config = dict(
    moe_layers=[4, 5, 6, 7, 8, 9, 10, 11],
    norm='rmsnorm',
    seq_len=512,
    train_tokens=268600000,
)
Below are experts of layer 5 (counted from 0) of a mixture-of-experts language model. Rows are named router (the router's row for the expert), up (a neuron's input weights, with its number), down (a neuron's output weights, with its number) and show model dimensions 0-63. Each number is 128 + 32 x the weight over its row's rms, rounded and kept within 0 to 255.
Before each expert's rows: a language model's description of what the expert responds to. This comes from a sample of Wikipedia text that the model never trained on.

# expert 39
It responds to: Table cell separators. Pipe separators between cells in election results and stats tables, and line breaks ending infobox or bibliography lines.
router [153 129 101 167 145  79 112 123 165 113 165  84 105 154  80 191 138 145 111 146 155 119 191 155 138 150 101 114 160 173 133 152 125 115  88 113 164 171 139 134  95  95 107 181  61 136 143 102 164  96 114 118 118  94 134  80 189 149 181 148 140 100 156  93]
up0 [142 124 160 119 159 104 131  57 114  69  98 123 202 171 123  81  81 135 177 173  94 169 134 120 178 141  70 125 147 156 145 142 118 142 136 106 122 148 132  60  91 105 155 142  83 117 137 140 112 124 108 145 103 195 150 152  69 185 100 145 145 162 157  78]
down0 [141 159 172 157 136 136 147 102 128 148 128 154 153 135  82 151 106 111 136 176 178 125 175 180 204 135 126 111 163 131 160  78 129 154 120  74  79 146 206 141 107 149 125 109 103 125 159 134 165 141 125 103 138 118 139 153  70 110 161 190 180  73 156 154]

# expert 57
It responds to: Mid-row table pipes, directions. Pipe separators between zero-filled score columns in sports tables, plus direction words like north, southern, eastern and taxonomy list items.
router [118 129 159 101  99  92 126 134 105 170 131  90  61 175  44 140 124 133 156 180 142  87  88  71  94 111 166 135 161 111 158 135  99 117  85 128 185  96 150  84 101  81 175 135 122 137 181 115 138  93 140  76 122 137 143 139 167 135 152  72 161 110 129 136]
up0 [118  88 153 184 141 132 134 115  83 160 129 118  75 169 115 176 176 154 117 117 148 111 125 136 145 103 121 120 189 114  98 117 185 117 103 130 135  37  95  96 132 170 121 135 145 141 158 142 121 128 102 109 180 162 117  91 161  85 101  74 159 143 167 108]
down0 [153 175 103 169 125 134 114 169 202 111 153  11 115 126 117 104 138 138 126 145 137 117 139 122 163  97 101 150 122 120 136  77 137 121 188 120 126 133 159 150 157  77 149 135 149 146 151 143 129 188 138 155  93  87 166  93 168 227  92  76 160 124  92 158]

# expert 27
It responds to: Capital initials, abbreviations. Single capital letters and short abbreviation pieces in parentheses or lists, such as r., Reg., scr(apped), the F of Feb, aged.
router [111 180 135 119 133  78 113 120 112 125 123 160 127 142 150 135 135 176 115 171 115  88 134 100 127 128 145 137 151 104 123 113  96 105  95 158 126 123  90  98 104 106  69 164  81 114 160 103 124 211 131 118 156 156  75 187 104 105 120 149 114 126 156 160]
up0 [184 138 126 179 156 110 153 159 132 139 125 145 137 133 169 147 169 147 146  65  49  93 131 137 114  99 108 100 139 102  89  86  79  95 101 133 126 117 141 153 139 138  98  84 109  61 116 145 103 123 184 147 130  91 144  45 119 113 177 117 127 160  47  88]
down0 [111 137 146  92  91 131  86  68 107 154 114 112  77 112  93 129  95  70 168 102  97 162 126 108 154 154 123 172 115 151 158 110 145 173 115 136 115 152 157  99  93 143 169 150 158 107 122 132 148 199 165 116 121 130 112 126  88 149 184 103 108 113 152  98]

# expert 35
It responds to: Heading and field nouns. Abstract nouns naming roles or attributes, often infobox field labels before a colon, like Role, Status, coordinates, use, image.
router [174 113 175 140 138 182 100  82 177 172 161 147 112  65 139 102 164 218 165  90 118 111 134 119 107 131 115 140 104 112 176 106 172 152 163 112 155 102 170 161 148 105 119  99 163 101  98 151 167 170 143 146 101  94  87 109 163 105 129 169 142 144 148 137]
up0 [146 126 116 106 156 142  74 117 185 130 161  99 108 104  97  63 155 167 107 157 130 156  83 142 106  84 107 174  62 122 179 147 171  79  67 108 152  82  85 126 186 121 120 154  32 170 135  87 121 119 132 125 142  66  82 122 160 123 172 163  95  82 124 138]
down0 [148 140 135 113  76 133 145 115 103 122 111 109 100 146 171 184 135 104 131 138 111 107 183 100 123 145 159 171 146 152 158 130 129 144 101 105 123 109  87 123  57  99 146 133 133  88 176 132 141  61 125 149 128 186  83  88  72  99 171 152 171 195 124 181]

# expert 21
It responds to: Noun heads, plural endings. Head nouns and plural or agent endings after an article, such as player, politician, species, furnaces, clockmaker, designers.
router [118 112 169 169 129 108 167  86 178  90 227 166  91  75 120 127 113 139 161 128 167 120 162 132  88  73 129 150 128 138 180 110 180 183 186 127  96 134 176 188 173 146 141  92 129 111 109 145 134 178 123 128 105 123 125 184 176 144 111  91 136 143 123 160]
up0 [ 72 103 145 113 140  83 132  98 150  99 117 147 173 112 122 101 141 136 113 141  69 149  91 142 150 108 155 121 109  89  99 118 126 121 101 151  99 217  95 162  60 117 141 113  88  91 139 238 134 181 168 102 142  96 160 110 125 117  65  75  53  99 127 172]
down0 [158 128 172 104 139 111  95 153 164 128 135 143  92 154 141 140  78 105 130  65 146 128 126 126  96 107 155 103  93 160 136 105 139 174 111 170 154 160 111  87 109  98 167 142 139 152 125 206 116 146  86 108 134 106 129 107 143 152 122  82 134 134 128  90]

# expert 12
It responds to: Role and institution nouns. Nouns for roles, institutions and activities after was/a/be, often verbed by a suffix: loaned, captained, coach, office, education.
router [171  98 135 117 139 144  90 117 116  99 183 150 134  81 134 127 154 119 112  99 128 126 110 169  66 115 134 159 114  89 122  86 150 155 155 127  72 124 163 164 134 112 160  99 162 151 150 168  82 176 121 145 138 159 119 167 168  60 160 126 181 148 122 151]
up0 [153  82 104  84  84 111 117 138 166 155 125  80 146 159 102 142 106 121 168 122 131 154  90 153  72 143 122 125 174 101 148 147 163 183 120 108 115 126 176  89 105 133 175  95 157  72  69 173  42 118 170 101 153 124 158  84 183 119  80 119  55 135 118  99]
down0 [124 126 147 102 132 179 110 204 139 133 135 138  52 110 145 179 194 168 125 142  76 166  71 159 101 148 101 124 103 145 107 149 149 148 134 165 137 121 132  78  94 108 127 130 134 105  63 130 123 173  87 103  47 109  97  92 103 113 119  98  89 114 144 124]

# expert 46
It responds to: Single capital letters. Lone capital letters in abbreviations and codes such as M.A.F.I.A., a.k.a., S.p.A., MF, and capitals starting split words like B(NSF).
router [144 130 120  85 116  74 157 144 102 109 133 104 131 134 144  80  94 144  98 175 111 106 134 122 183 154 198 151 132 129 120  99  80 126 129 121  69  88 118  87 157  90  32 131 125 155 137 134 147 201 147 174 140 117 142 109  91 147  82 129 133 131 140 145]
up0 [110 186 149 103 129 206 172 114 130 151 210 145 157 140 160 111 165 177 114 106 104 133 156 103 120 175 128 114 189 140 111 104 143 101  87  78 101 136 174 133 116 187  93 169 121 107 168 112  89  96 183 115 112 138  87  92  88  85  75 149 131  91 153 127]
down0 [115 132 130 133 140 117 147 114 136  83 124  86 120 152 138 148 133  97  99 135 159 147 109 118  93 118  90 148 109 144 214 124 112 145  89  90 101 147 169 128 107 112 131 107  95 132  93 130 111 120 142  99 173 101 109 148 174 148 138 160 125 140 139 106]